{
  "d_expert": 128,
  "d_shared_expert": 256,
  "balance_loss": 0.000429,
  "n_groups": 4,
  "shared_expert_gate": true,
  "tie_embeddings": false,
  "beta1": 0.9,
  "dataset": "wikipedia_en"
}
Below are experts of layer 2 (counted from 0) of a mixture-of-experts language model. Rows are named router (the router's row for the expert), up (a neuron's input weights, with its number) and show model dimensions 0-191. Each number is 500 + 50 x the weight over its row's rms, rounded and kept within 0 to 999. Numbers have three digits each.
After each expert's rows: "gets" lists some tokens that make up at least twice as much of what it gets as of all text. This comes from a sample of Wikipedia text that the model never trained on. Tokens count by the router's weight.

# expert 65
router:480491547483535448539512507592490572428469504440532437477469437452390497473548516479485529560488453485500514460459538437636567525412561447566458512514518518471483523606469490541438526535397527497451527432492625506395496492532521390542450443633508561452491495524529472511526503495469516478470446517591543488558514526433489581615487502396523527575519526615542518495515446423449527480466420544432594489585527434407470495571496502490428462554507507480507466510511497445621522523485464479518575504483475603475515442487481529506531481532370426479547561482440468513550512512489513579
up0:518463436620531447486563553498516538454455525540404557501491512484461473409520479514536500531512536478500567542428412465475471451564437473496585530515558480508501481533490534509539488430527585544542522447601476449411518549478407496550416447540546525533516566582541495578506483564444479523392580460524484498611575532435439594511465467486488541499580523478459483476449421475516449427434396541488541481593557518586492462520511465487436459530472512419425460484377556506580500510485508458582525585536488537425511417429507517411515502453473474469609425471527454588543462492482519556
up1:511671469465526496510452454612424489471510467515412475517513498547521579560433447519361508493495604481550478500498487451435390495448521604406482468466542362434440607561425505549507555536443577458500553440478427491456491493519469474536501465552642529520531413453498442483461487476499528506514489485478633470496482556536533614553483500477567392457488542518448508552532527445460476569520471548552467494493444514470558435467456570471581536430495482509487455531549482559482465537496461522472507561507573469522566582550463437495503495561453468469478547567524528565464504502515499527
up2:440435542433472590523493557460530605420511448437496476510611622550537497477511460540472446478619445512481456506485495464546498560451451480474449532429461627468456480564536528407521462512468544498473552393517532450447550529494522515469487414402519557412463629565436558494524558451507423550550578522465547481492449510479457507466483408405475545565504509545536438567519465496507495452514518488546562576540585460367488651475566508525532560525582496493500545450442512536510463443442482570471491551506472472489438528484533542422486475456469458435497528440473537481515502558536491495
up3:476559476510508427547587589601574402504521514533447462534485491520472511474492539556407526471497455515538438516424536591542492541552472452517472500478431603463505545465485495492455482342548473488452514574488485412507612486577522486479532459592504482471598505496525381581566516457499458504509476484402525548528433467529524518417478487454478465543578491423603503497499487564619420504524612461513471537504484430464453406519474560528488592431449510448472425475469537494515592436470545470514537497488499477472481495470547490521527530572436437560460424501638497497468444551494549535
up4:521506540534560468503430513582527530465496496565439530503546609469502562583578594609473486437442502452526417557528459547440538462539484530555478584491597422461512461503491506524505537549464580531528490420488476510479424442588473442483474531528505540500484499428567492452513587573502510499474480496431458508459554625523500423473465417440377459474519494518518484413399520443494553462485434543483546432552572466443546529506580511525489364526483486551500563519534439502514495449389440499475558482460572487493554454488412467549549436516533503419566569468445419522517582529396482472
up5:573652471475469428503455507556524504528476499382470438534508586430500501499448510564543459476504542442509528524433525453490494437485524536450502411521492537545540483549475527411506508536444543548512460444498583509475487518625464449504497538484541528498497436581488443514465484532553470533498511450427539501542452617528507466553515450481489459498593558520487473555495501502481429542460507531468534397480385480498411425576503443454520504518545523551511441660471516534530513590548447554440555461406481530487507635494468380473583501499548511489501464501434551561588530555435383575
up6:457526504464421469589575456463546604515510481539449456562540441445443539490467565469544488536518511482473466417413499498536517449461525527499422543586569438476540528512555542535415484547496531559525449452482513456564519517600463472580422568504487501476561530442475451440448470526495550474510419543438540525559435534450424520432569504465467473500452543418602494526476509479510496566508469544485467474406589452495600454613482547515494512539539542392374466442467468583487550603527549421406503566500506504523499525480448521587485451519471490466515569416561347481486523544520562499
up7:539475482514468551552528513498390576597463534500509512488481550506468561514622526556379445568559492506438506514441527476467476518455530430482428440472432371514429502490444527527520511547490583533503425470560412459598546551516552489508484464609512507559427544448442503584519509560532493469472466496495546373573522548365471462513561465502473438536527487470436526562558559458461530476447490509488510498502464530512549463542519506522555441448523489451561497454476550542563465481423389527488460534527529433481543496560514536579569504546412462393503589479585472504401437474440588550
gets: "'", "ld", "’", "ight", "ist", "nt"

# expert 5
router:447490533526479502534520573479535496503498544495496497504533509444471545468520497480583466529474507542442486505529548563508458498481587496508509496448608443387527428542497395459479510475616523444481487466572470439490493487540551394459375460513471567583452474517569513522471474501356446486508446452584442503522562555460558541547429622453487472579513574592588529535521462524506611473500477566374564569503553445489500584554464490513529537484447471447565517488525507504590420498562491456512482550532378537461534504453478459444482462394440394472520542514539453522511520537456537588
up0:513484529430523504630633542510484448517516465466464412519573510541345584440530497517404478534454437476540564532477517496485444546524631452511569430493471566469497526421472503471468478410415525465531433542432466512510442623525468442596543553529546480454464537502580501470524458562478548513535548525483492499425492539471439429500544529532495578508441577500475554524485539512490456505547516593419415455511462544451468523473504506414442505491503511437564575470587503589464524470528473478512437438558448473500524501495474509536572419491435582539450547506521644534491437549441501512
up1:451563470511550460578596468494577505516538485496583587500532500512464455474522405556498490445485523514547420472490572608524398513395580510378395573444461480447513434501560456526376476480458453508430499495583530457479536526593469420513486524507542490493459531524486547556508517475489532558537520464452521508538458497561466490475466576500493499508477578489504500483567480358484483437465545479592420571515469510427527474520507588516489433452484507622526565483594492526528441510581523535536454516633579461452509467498550506527507430525473459482411436454486556475469422496597431473
up2:481502494546411523568517424451399501544457470487472438569610559527479459474422434538543543520510516491550535500541469442556483570526452516567506621495480470512559530434438480529518572434537481477465409474495533522477510553523602555485439413513533515509463463432515476442510482463534376515487540546489507528441471549465494464442485451430581503536434499437491554566582448456509522511474551559452577509485547485397514513461581432492515521570502479446470431574520564538511427438538553508457562582520525507574544494573567437416494463585460441446551481489463606472598580421584404476
up3:377555426522486531510519418409494569378472430479462507502533542475444460488528457488536382516488458452455507533421457566538496464556517569480513437599484600528510448502609463436565512489587535537433502581501444412470517454534547433497434498457507535463472521607479499497476484533494534438534534535559523537459458435524540541558472552516477536485453495429563416568541520565497516493519532609545468460541461540402538408451560515534456534548502580527603535499450516499518543460531570542488598542546469483451455490479426458432462491537375510474393496479589490601450511495509530514
up4:533448555470430484519459493477474609506493484500558451443505499432509438429479458554597530511490576486448494571538514429522607474480530385481499404460516448469445371550497412510628470563512542494580562514511512477608584512511547487523488514536478436437531540382477594511520499438447415545518515491401518519490554557535463453545487471599515499509469613477536508485410514511529539528526530514529440531367479487538501520517520459536524547547474551534500450618425509505461436469509455501545542451534425498456507539535587465580421366546503479463531502529502464504542426515541505431
up5:466470524357467531520507534474509448443366542562386564438518550491370465526582468532543491531531572587531474537477467539534530491521450458525502478461455477545479544568527466469522377541482518525464524511579529511518386597511477481575446427526515519499448516467476502468433510537572536544545411432453507557507405529484524494487551481499393510578544436450424474457484423529493525606437502526464505479540503508560581490528598493405422449525487528423552519539523457497534516447567537461559425430493556487485535555509461504555473476494483474474571542451587425593495467512459449610
up6:522514442449517506635460596422531457530550465556541477444531491561526441495509525517494574546515507560423527531531497511423421565517595461513516408539463481471461515496413422483529505423600488421496499462427395514414447565480427476405497474505577480503452497526523434498496448498462471513516512529538505517536561554477564482504448552545564635591504471501440515511510523498625488538595461443476569399481527513473478525501484458534560425581523506493473466566574435467525422423412566582498517511470534442485533449549504545521514451444470559500506466503549461464429372583586520503
up7:455485441507536549499555481456530465368409473513533549506508381484488626510566503477451502512421506558562531484522601560587538495434543458514445514509544472492568623625405510579458532483446435507527472498534470466492466462524469554426460454500479555553481493488472487597461378511508431460606552510513465525475515526357430435519493559458559558518459458519490504503475503476517555531542397494450540538455473563472599568504479445467554535507357479506511520611494480482491531385528460498563513456512517416553555506508436520519480557528486427538463498478461536518513517495578561526
gets: "-", "  ", "/", "+", " Re", " inter"

# expert 18
router:443515484569442495540531525508513435507451507530595436565519532477475566497487514513526489512499488555520455496480483494549431509458566436542479518445512474469554502619461513514501521511548545468520509438634494406472476518427594449498521455535428455455368510549528458527510483479406423500508477508647486525546576511459529476504466544450448438573465474500538555477572454471508662500521479518470482527560582419480499568568365496491504578519473547548468498554519490474635466458620523532461458553517356546430545504463459449529506437486431547475465492537482500525492402443531513587
up0:380486477456512465554559529619498527423574538383568568574462532481455511489456556514497559623443521543435438406413450517477536589423483514454559474503501444449507567440452552552470559480528472559409432531571479575541498500552487476558573543430494420568496575505483555480502529577537446510508553552568503457489490511482531450520484573479597505574486486432435491492537560534496544427459516471504438462498507527431519530498476534445659474395483544506501492459487545451543388524538557532419489565566479487492526433437536574477445492483500426472465492510486444448497461436494494563
up1:475491573548559511552469490558519421512540574503498450507544484478494476437520549489522424469520495410527470515480527406487490507531535537547447522345542471564474485538426487434521599510476593594499521446507463538458532535505472508505471522509544484459521447544522426550569497460418535581505434521474525553383544530464493509581418498559445494496488600607419566508476557461455563441458564472513482498489432500544438583535449494515618536484570389484473512581539513428501474478517523528584471497578510508478585591476536433533408421522434508424485492533488347472528455425427502505
up2:469562432548498472444456509560539418623546571437486569543406459465491488501443500395571555532511530569528549450450510449545545477482516540581448442522475405497467539571421445455484534607415536516488598420530491492418408537458539534540505503521496544454566438445535436480494459487423442465491462532516423536526487562416520566574471541475536475586447395493495533618557447590563495490521474526492476512525526499593523515579402564492483497518502496536449559508480454507502441448534594505544519563525505531527571508498472452476410580491438525545445475439474418472471436522539441426
up3:379558563415508530530516536501572457554485463520542536603420465547562466502410450508521531513520403513471516447524483525481539449467525547519482431579521467525507606474460480478458450546509575468474435546519523504468502525453603442494477428466492487468577426429559536457512489470471451499560469570456445516412499501317436480458505549525461599527506647506478450517518459519513472613498592578439522509461475457498520462468487509523512467539564505495501521472571474457475519429445525520549584367475577570535526546504499493467576508583435543507424505497598500400546544518486502431
up4:566517477524490589441506575505520498553462563539455546463481545411511569507477542435614490457455488519523497405470569493546507586483542401530459505524491513417541460438527525508512378517564516541474470449523378472550468591482532440440594560526490490550387499489568494438429481485472528501434581486466592540505502551403517493469482463544543499455463435553430533452596565471460528602495558508447516473507448438545426504568579522446555482460505504440440569507607556564507571445483459499363510467445462530517559486456487487535513469529471479459528583442486525490377482454500511564
up5:434530429468497591662463531587428430503473576509535489439505574626458549598525491544503598479441510456506571649470456496440418474516520556468543430445446470394584447482433562525445466477459571573548533421512426493540495475492566521485515583448573545466479458545511532588487537553407552526537462460611521629488489501520566566457482521548532429474505471479531444536484462486518491561504502538437510526540448406486472433477470508499520440472491440532442462474553478472571419428461521509451530449500479521472567501466496456609520473523436497524454457497484511512484503498495473539
up6:518547507491430469609528482481519431491510454460486558525479440477496480520531448532500557494431485457479468539454508520514474493541400542560435507413491583514534479439520408610467496413641540469535485533499496463574658492518543496410535495439449514528464594504464453493566434431518534452492552402556598425497467493470512456579554425469489471476417501549421512546563616400523484505513493525404502577533511446550470495453484517493405509531525490465491539537545475604522475432576467492558477506530479454507609500480485446534533433513394645509517466506502478552476497496575530480
up7:491590534438451532512531502522459566500522541465510515593627456507541508506503441596477504513554510501500473532513495583540493459485513430425480490465426476601451532461463499499466540421577541483490458514462538537424450550477549480537506449551503551456433564411529503418521422492502512518359471518529482510561468546449518478437413565489448592496514451422454551443552488482523537414491506507527553510471539453576545453550447498567526513467458399427580501398533406526548558457456522503491550459447538538565569438513534547515487431555488653510403394389515557504522572558466472472
gets: "-", "/", " Ne", " /", " Bi", " Vi"

# expert 63
router:464501450620435471487531522471501528542417551531501576457490555520451543506438500596505547566514592475369373509484563484462529497458574435498443550466517443531512472549399362505475516538518529443598413455589540531518534536594470449496444507521479542501474535489468529502550465443450427512569489419515485561516464556513547587494473511485479511562526512574509504503573443525546572553483528544474510483435457533441499439515446477541455471486476573522651520501531488442524528419572512402506497553610515499453491504445515447455534429450453395506486500428449565499438415550490475578
up0:410491540470464461525577419453517445561413630517536478476610575488536523472397525557492469507529502419433527552505416389536554509419532469453591480427533487554542439398562402539452536492570471386467474547549560492401489501439465422569533566501494525455443492451461476573543395494497530598556508483510508527609510525447506531507540568529521471444425546486486502540548485424535539460570450559428518517552432553468482526537522484508391455573460495483509476446457507470453552450470458588431547525503562475474484483543488507514471494552495547462483600539522577523499457550453523487
up1:418526519503457471483605545536448488483428474458513556513514439517486493479533513554534538425488589501383506589406563522609490473454529487455526524401516440522517440604493433428495513479527471494483449485605492527460464417479500492385518464533475576526541514440468525415488467452490439488589588527445389531474535518515566572525420522444482548475450525532530445492519495471506469444497457573528482548601493590486510502540415471511484426556500527474529418466502564519495442479515469521505608413442447474537477450525498548466667582479554528526546518510481522633557468571547493563
up2:527405458502510491521463519521529538488509506377497479552512539455499478508549579547450446488563581602495471490500545571499415538507520486550533513436513517471560531563577442447564510568483489525429540484528560535585450493555428421556507507403483492495577617477497533561529503469421459520530470603604562474454467520426470428567482512491476495471388532473444536515486566542490412499493410508576543454494511483440561415481553552508452431456508542543438431571484463472376535593512564438613459500488520528465528544395515399499493488409470567609479493476511471485484481529494417489
up3:479407487441520599414530492510537436535450498534589452430536527396517560458467473510431518444598511442430479541555637435500515528422578526574562560511442520471515415489416466509518527497480550522490479493525486501454507492512446440518489500531553459542497535499487434533476458468498461546552503483552546537575483465539525455549511604437491590545425467512455572497620573474501560509486575543529538503492419454477498470518478483387391550510478569465610436520523609535391465494514440482542484477479457516540517482548506360595488497544509515480505463381555521560455505528444422512
up4:597531516564460526612486553479500543427455474439568469427518566593507524506428452499493498471499470599471509487525587530457571456444474621554447539543532500497521468565507538545596416474391508540496497443554481500492539504425454525467540390502482500509491553502496469465486500506492523482503526450333464507555481475495396589431518516486441507459498536529537577453451515537479435490517549566467466467642529545528538502581429601509550521546446578463476566525584472467512498551367577511505508520470484545567448526463426522385411466448475494536482517488522453545464420483465452468
up5:499549475578498492563520425550433510549499416422569573440437504460562511449516447609540542399591501490534476558447546458532546480522522366529544516492457503487610519466449438540428452545399543498471498503500514541547462528520512469572496537508517498547482476481586486450480459506473509557506315457521455471495510449462491521544466565508482582434486554545505525400505572518476570470524537558458576503514511437519498510415418516571534484490531504468426449549455538505433566479378469527542557434490473554455496560488613414547517503541497485528435596536433547479448525421400471513
up6:517512401489404511492470548479508503533511594407495423504578437596522519518446510472454577486462565457431430508577482465464485606508488581477495432522492436567519541574543473498462447542497577481500418524511430516513539375485440440531573501431463471562476488537523558487459542557443439449510409623469463511431497477545494399487495592489495481554543502476472529562438492476527549420523491529485614585495521494531534506540492528466517513524483472561418517489471427545440429532450626522470504567399437575556495433470418550535626450502570407444478483468510526521496477548528518498
up7:467453476573450512511476521516474467485529525586459565486499496493486560522503547513523477585452493634450521490497455442542495492537542512559592504496476491450444502491391486533461495498601512541472537533682413497448455449487571515495565440514614452467503410485423473543406556534478493496531378516521521542543521528534506592477459423552534578532492377573516462504423503423484445492383492470490483487478553423462556516477422425480466507483563510525562521437504502492559499486473505451547503498610540536469569466461483533444463451441439489489597469543538510661528531477446422493
gets: "s", "es", "gers", "ers", "les", "bs"

# expert 78
router:439466551608460468600464554501437473462433529463503501569500480480427477488494593551493545595434489501446513548470514493499538483425532505499490565526551536543510575470472450526464546527552529517534462476589525492491486519443494385501492492522496530524441624490602432470502587457398420525521431481577481483521540481482494522473417546498568449509508458547527539482505391452520544520582488474371561489536449375527516607567461585436387536575446478489505517552466508475508566497464503420465469509452491501460477457462445447513521430543372440590579633538510492460537479509456523503
up0:456509507491436430523489492499627487471470552488517464488477541544492496437373568458581477637428462533517503581414500489569565498509371561491442568487597504540520469548495577558487571468565534580526580507517484462460562475406469515470569479537544473548537474399513461467518443590553524518590446415543395500482545478526469530448516486590487602510562518463525514483585479385501556429497488525547443463550426472478495562457438465488426564522503531446526400567515465490450536540471397524505446467463519501508562469507520455474501454425411484536449483592517450484493557512495498481
up1:526491453645462467534529529455506501609468556512516541462604516381466508531596514492581515451506518485496465536442477530478531436487418459448389547512486521435511550534517530500499508545456468498484513506586544455503415491488547493529545540529516539460570551571502559468523428438467472461501434526462539488490464548491475688503477483429397478566493505397450489594475437477424490530540596446537550536616462526419387555502537492434591462567473421516478422517571469561547496516425563509459492485519430488489481539437541532489453469587546457454456515534500504535519513455462403533
up2:494547515523526466473531501462491496428532446495587470538536477463477486482548544584581496530537457530560503514472475494544480535492531490439564522480540472464497574529472443474564475380431543433518509520563486474414438486534509535376503444524551540521592518523576537534584553518544438549428566542499394588553539479466499581585500533583573578550505440495561431466519434451495485341492399451476419564503426521508510493538482504461506429601549410542452455475403469585512507414535448402518520525535495426496523516417492516486463526421473488458457555552550498519483418489471385542
up3:486577542495494533506540448536402471527490448542509536530538383534555515511441535469521507583438488489487497468490538564547527549410504548507575500653549486495590456460427422456494420546486496465517472469492392548485512473413541483509500439482485562554385477393442441495578542490534527515500538444450468540488501440425494503427445507541427544540507515487581527539450450545541512535442550439513491436560491521475491546526519554618440408583517637431513518515551550560612563528448515541403467521573504564521475522449447464450529451414488554463525457525494531421537438435436473497
up4:634516609556570479538455450496495629511402478588513504418540465461414598454415609510471591468468421502524419506536520438532515498464382478377468465523483503429510616466527495526502529413388583550477472449375523564488474390514554430472556467500458515526485494494523540536502504419435482517544538544492533499519582509458456488558413449524492536519541483522544512436549481516528522435483465533501493508577595520455497499541400466572503527537504466553476500548430475493521458518493539506484473514555496479487469504484505481529446461563433617539533439584528510472505444427501534526
up5:563513414443519643498474524586462530407522551588440450599594578473410457483511463573529453498485490527417440545522499439393515450493524482435417506559478418509533433452552462482514509511597497493548468418569480441598526438449588537513505407518428479507449601509465487491511480471461470579505520484504620517485534510503596532492478490525572547506599519482542516513565468501450542538465458443543540465593471509491526414540522535477458512487539551558490480411485444487453529480513594523414500466478443441424566441550495456549524494494526388561460440553451556527550526543526514469
up6:540500492510486466496472533540495471536524504532569543634485558486422428434604519598589511589515423558612485497481569524495477476527453410499517503602440511517526443482525479523552529503455465506537508506521497509432465614475600495478471513532511506558519506481508468531531512564540515501497456497490402481516520443519447492497415385502466449490582481553452544459400494429537506482410512552548478480545486438452506483398579564446365561483502520512533455590472621559560534492600439484520417509443444514486475492451481526574516491353482449529538486438426526546443428527580477521
up7:462603501559516489520408558599528530588459519483475523472453526577476496439456473489500547441452521516569520529473424480476589538503454466588441488476465398557419546490523563458469401513481496552580565631493600520551511594490517514430524422530480371440466534525441500556522502489507421513537433561514449460440440470519550523532503518472469542446593563445529517474544466485514417488460443586529465487446499445418388509496528541500524529589534578354472550543491560473454520446525442500507482496434488480450505431442478538559488460570498545536475597500516571557577456485489453531
gets: "g", "der", "'", "w", "her", "ag"

# expert 73
router:497455471632458425515572625488517547517417449522561532553489578492396495528505459540475553550517527470421393532375554524492510477451606462563341564509563532514535486481435388490481518502539514460511435476478553534526467473533492445456491496587535558565476574538477502481535481383385440556509476555532476566460506531521487633473517493515513460535540538595474501490557447486613513512522432540511542541547435499451517491565520447524504600489464486449524517509479511511522501461553534453479477532541488551416469522478519437539503409520393475554541476427525511548480397456500483470
up0:526475519600479524547532487522488508519463495526519499405448512560574505510428545445512404572473521413491533507604470562415426521438516437537514536557565477478521454606515437497498462597500516521556581467496488485473545546520483501511458485510561468592606423506513477525479484603519406488563557387480497479608478496436577477467485579514611458490457588588353493405440503542559487519428429502433582488481452536573523449520504432469506434533442484511492555547508556541463491468431452543482469452504482544539462456447518499503502519359458516494531522488477434539546501552400545531
up1:444511493586473479489510547537519478422542509499453526485572543424517523492434566655438472426539525474487428567526554405507538410510522437496540538631480540474464465512480442506554544385586484522511511487449427487492535582377478568415427422550520474495456472596544489554542517420522491502597586465439424424505445491560555536563461496500453453453569511519495517432475461474480516514501521478546518486504507530471524559510526519460555493492520471507442480458373485553495467493564527643593493479450514570538483509465487443475523571546497506507456533594508403407496419441493561447
up2:534578525493373507479578542576524511443538462471593459458423543557469518463498504406485490594557528525483431401534607523531499452516474544475535626489511419534550425570470513537517512509527542471478557510490467509537641554445557497577504529401482497530499503528551491542478514451481513480483541469438548477482489564478505380478461533458524491430480419569403568478498497500560528492435509511599418484448519416588533538511553482452546533472496486527463503459496394516404538489453530550493424449506445533547553467507415398527659417568460471465457499497550482522492453469489458444
up3:550466461497525490545524592459466486419514430509512546573504499510558553520470466489471553532526437457378490383499524513500428459534568448483504540561589621554501545560494531589496455477468474364471464462515408460552453472498600474566553519507506540517464597454545482472520475480485459490461522556499464506517498510516560459447463566662492498472586487481532546517459447327537469445475409582511536472498476457607501472522443532552579461479454503486505524489579543465546486521532507483402533577502527524449560456433449425481444581430533500485575444417559437443496464495501503550
up4:447503566543503489536536443510439513559506576475577439464427490552509483474558456594576553555554509510508440437414516549484583490554514469586443450529540543431470569531477461431533468574442497471525537425460599496417541411535563515548479437539467526414536525485467484502487573523483454577465491524434436517464488501453563501535497498439556504519513533433476516444510530458552556548428544387444438514451450475647483486565479440480511546399452654433441494414537436463483577473625455492478534575535549533484440499502472520445540482517505420539506527534416465421501497527570487534
up5:472504510512437459521494575515419562560441520534503505523516518526515516536420456489447532434569474461465551501594518479441506559489531581523525517507437499454552550515476483488491589497548508599470412453441543460522550629505492484420464490507395496461480444534426449511383489469463624533544466517447501561553510587541507532394503486556549463547512490549492538380498476500406475497500490533479509507624567519482504533504436424598525416491467536542417516419482461465599463487471583498465511543575521531508552505434487486534507429457382554468480575524463494547532503565411625402
up6:539498570519547458546526550519465541496494463563467541482477590531455611483518516575523578554519552529510474546463510546461435465417483455450487420562560551566502548503474523518534522510524496341494450468473473503455496446511678557586614429499472505514375473514613473507556527477478546485484440446546410482452471557430614481491452493448467493472471486499504445497464473482521432455472533443491604533442437422481492443381502478523508454558528477456496538434523474558604533434495552421505458492453589566428510497501591498547472530559498489552469469427580407497513511468535508471
up7:476525568515474529445425524433467506570522537659506471544528483542473414551529520517551529464531429528529463567484524524439516535443485506500426529546516481525643548422384543581486445530400470529473594457524494561509533363573568552547589451506524473489563490533602560456513463495531409563461437496470472508513445516375522540582450645548409507479461500499491520448488412510463498531522467480506534568459498499518524516455484539483486508503480551473536520580515559566466492573504424499512505378491528479477444521456493484468499541463557424536444415438441480408544541500433477492
gets: "s", "ing", "g", "es", "ng", "ting"

# expert 9
router:461579556549464435521484589486549463498488558439548520518553503494479563446522495498584525585517489550385469500531562572507448487490630452491470478503553429415512396525497468426462481504561506404501446493523469415521474486525525390468503479519420510617468477491577506501493466496448463485532456508609469505520588552478577562559414646479493476509503508513582504503515412509478606474521442514396599540504536444500520548561485549518513505461472512439590516530517518494554467507586491463470523463496460601494520528438502374473490476374457420486524562506536457479525531529461543602
up0:512533480571442528450529489509562514621499534570480545523483486426387527432532443371520596501421481559386475446572497603412439446519438509510485592555530527501479417459427470466506547496596533413427537524525461498484509565543479500544438590434521506567605545573514504483434493532482506456491479418492504488473524537563581481462484554533535552575398537474482520452556594540485523487520545509458540492435592530528404496499500532503555461420520519420526468523507567550455464508441527444440525538545523549449553499506418473480436550380489453547551499445454427468510524437520461536
up1:442592521602488466458521468504514526518490391454523509541461496651560537467426535492552565520516555541526505561468558482489479449483452490408577458474644477505475536462498549474480457545461518483518509433523485492541401546444537570501480544484517488572443448490485480487526508532554458436458453483467444427522410514499544524574532507420419486472505640415436543486487459451449471571496437494510513486441561610389504477494446507453467573509427437467522499463490443495583516525543478546530467536490526502454399575439453514572432454509502616482421546515546573472564628520573506520
up2:412510597600449492462541488583483492513444513542506505524522474540539441452532511511482524443490388517557505422524561492516501447531551589613392573504496430467566555539539427565480404538477439479502533491461558540457398510415518405492469471616454475562531518528542538522505548441476458458528603444445574537479515492527519534477452498580511417547466458473571497478529428461526469522435544522502457510523591422554511463506410466488488538464450522530454518434458530527438508618591487458550391537593455477464500437449492599420522437479537510534548565530485405568496479454490532479
up3:587525563522513600542548491580512463509523513504544601539462651509478488450463438475482543540598484463533501555507539409496602463484505423572505488514403504602477520552447414497431454545512449467562565473403468525462451566509517413456374493514479539588433490433504558524495545549470436491531417621583465532505554521443525490543477479515394532505494547488464495497482538390479497493430545530426606442436431453516509416455495492473441472498425563464549542537461481591507561501480453554486517539422520550490492504570504408537510458515493512463502474459474459469537530501542599468
up4:491469590419524380551583514515491527535614472529581563547578527456640483410497451500511646540444521506477440477414509592494454428485459451458469352440458492472448455448465464533483477507607532483437464544470514514587488554461443409561465455467490451420503530500515599564529495485498514515482483527474486479479525504500508593607468473503470426511468531555570492437544526474508492517502463576522573488439499457581464521461500509468501553561516508528529456448459485573530524539638414488524490437520523537526439550451530473488494492525492509382404504520578471455580526469458484496
up5:513496473478396432485505562536603491494471508582577518604496518531507514500545526463476449542543422510516454587476458504533516483440563575453429546436471599548483467518492470510489490514581497541526424547532598391512508450553581481543430477554463534444565440516533420460404485554529464395482448516503455497573537546526442503546570492492574437569522504527571487533422487510471502562530483519504510579510523461502508474473413525530443561458385483452448394540489537452495469559490404533579484490433473403426553378453506460484453602565540471485539436463542608578503541466489536496
up6:452442541578485479475536485459550374499465537549517454652492535486478499491508502473535477548417430495534519593450617519521571459466439436515493459399507566456568504572492477500547527480508557495531433489513532431463529499480413439523554520542543470470528443511494568561411514525548502527588443498471538332606519384419486532573468489442510557502530561566514523539543545477510441524549538488499502508432512483523547478450559512494529542539509428449511416640505488435589449423516462488435465419597509479437519639529526438495515514465510542489489469495502453460532506486478425552
up7:517520519504509466560561476513540519477569542471470481551501424473578485446433458442483580482483570534482469531457532514458444538541572391437531589450518522404569502570538549509554490496527539308449492550514349501525548559458499498557537581455495460596555570508479500488502542516517417470457477461475512499641476469538511535501594459531578496554508531575454477453552426520439463509504531557488534537495487437517438482435460443475446524543465495530443472611495439580463479487465583600514492493477432530487570579486420482557455479443414486532430423445600478519494482478431490524
gets: "-", "  ", " inter", " res", "See", " Inter"

# expert 69
router:496530479527509490519609540516509480525491428566449540510495551505433540565459502505468531462443557462452391545446617484511502560425528429572500460500490500537472469523506425510500549486517543451465398506532543477498526553529495351559419506591474516492484507587448494510563446492334458588530484458483464549462561549495471544492466523552405488528532622593479496380556472523551472541458521573465565515401529515435473537549456457569481554565433464419525490483516535486483487460597493427463515632591511504434546522397497479500579422470506496530525505510463466452540475438507452515
up0:522603536581469558494473587471459496452529490499489570478492539390577468507438519445516568487453424487393418443566448470554496524485579449456584516577496500520530514522519459533472490585530476495573540508525517417524510585545554440556570496417488445532468488531429456454431610457555401573548414386494538480399422458426479507489460486539530432513453551522409423543556482538485517496493457502531550489585567504480439476513478517520475529539449451479370480401553537546543655530584489548492519529479505540517501527517485440473440527466476446546496513477536489486456596512453519445
up1:492438564489506437499503453502475493469463570521488574550494573545451537520518511529505516435499552482467446385521449555511509566509548486438566494460480423505527483526411429415540462545480493530496390473422556513473454503474540538525426437555486495425524653522612556488537527510485463496651502463480468550545513585427503419445450435456422540524476467506582453403494540485498602526554516545475449488559536418532518555558487526556503502576542529474465503562412469604458512435555564496409439477533562428523409498465495503458460433577455526508594497464473532515562445531521526397
up2:499549507570529608523552535438513574459527443549477540415534494443352494546455509554511483563511462497454545607452517461465504560421447416502568470457496560530547531374516377493511576470572521443455554464505451522474516504575574499516465441408531412530443527541462546505460602493527564528559512464456493487460516512492458460488418499492457525516500468473403495612538427466511375532607466580575534549503488525569495490487455529537413472449515387482477514476430479538425555454471456506378572534449488503498539526511518549488507564494425469450490434529558532517500514546527561527
up3:543622511529441415576456471389557595449521443572529426492408443456477453519453510460504498455525511520458503535419510468473553504471538483514429569450486407502536404517509447542350513593538530453534530534547542523469578425475479418569502446514451475566420490532546433557427489540526506417603453558538481519469495493535464516486548484536459449478551522568508517502488365531517473455454496563470522495495506537446470461538435543489437503518477549496479524493467500572525491509472493477554566506636500544508539485431470508555590481554414435582509559518445546610508538418461480613
up4:444494534566455470511508481506396526510566533447573543493488544487496491445551476443505504489538530480589545456504571535535449441473584483566477478537546517625522591470485532520518474502449464462542432469427479550538532499513463442552553464598513512609476497525527502539432447542443434478484419460453471559471557495472383514398412501567558533550459484574482599525426473481535498476552512510521561334505577481435455465554426523552466572482436467456609526492475582490553591415494410548578471533557468486478507528497501460500528466444531518465489559478501459417551547385504407549
up5:491518436437528586531585573436509560457518464521534488496510544522414522461434552521504546445492462542484539435407489488529524568453501473439553430506545428402606502480522574434574588409502566466510376529572525513597501505579492494542493483413487501459453443531395508466520466518398543542595502503448505475585475438532500492472464611446480492503527481481449540524564474494438444426488597443569548489505521512492447478525429535423460521586464515527559441525588580490504507561515590472608450469468473541492525418435461508479504521430474561524624485460490477437537491558508559468
up6:547426520523496492469479503483607510566471423373489532484597552487560552473481557462489646403438517506431487504517432548445462518558484447493537460558606467522543476593527445535554556568490477557491501507485486485502506521474438558402462514460519504499474487455506492404491474572517474510613518437528446517475559557483445489536484445512479579507434544551410547473506528536639440546554452490542453559496470465421415474441524469467555545490482477446516472498437480461572454487459509529521524529397570532557473488472431376448542550487488546516468637444497508627470464566431514472
up7:491517493455508430547524487461549572304493520554516504443455585462445596515459516511464480536403523464462460460463564491545483486499535511490508514530524469563386494531502522512439509546503547453497483505475470500479474367480449448515476602545563398523500532573572506470584442554507522487541507479484507534609554432498458490569397511552473523458438593512488457468527489559522563573559586486515481418409572427508410504516471510489573407537581466418495533536538445519517468490578464540424519414426497487486525540503499463524604476517583528617489492469446478440458464454449579521
gets: "s", "ing", "ng", "es", "is", "ting"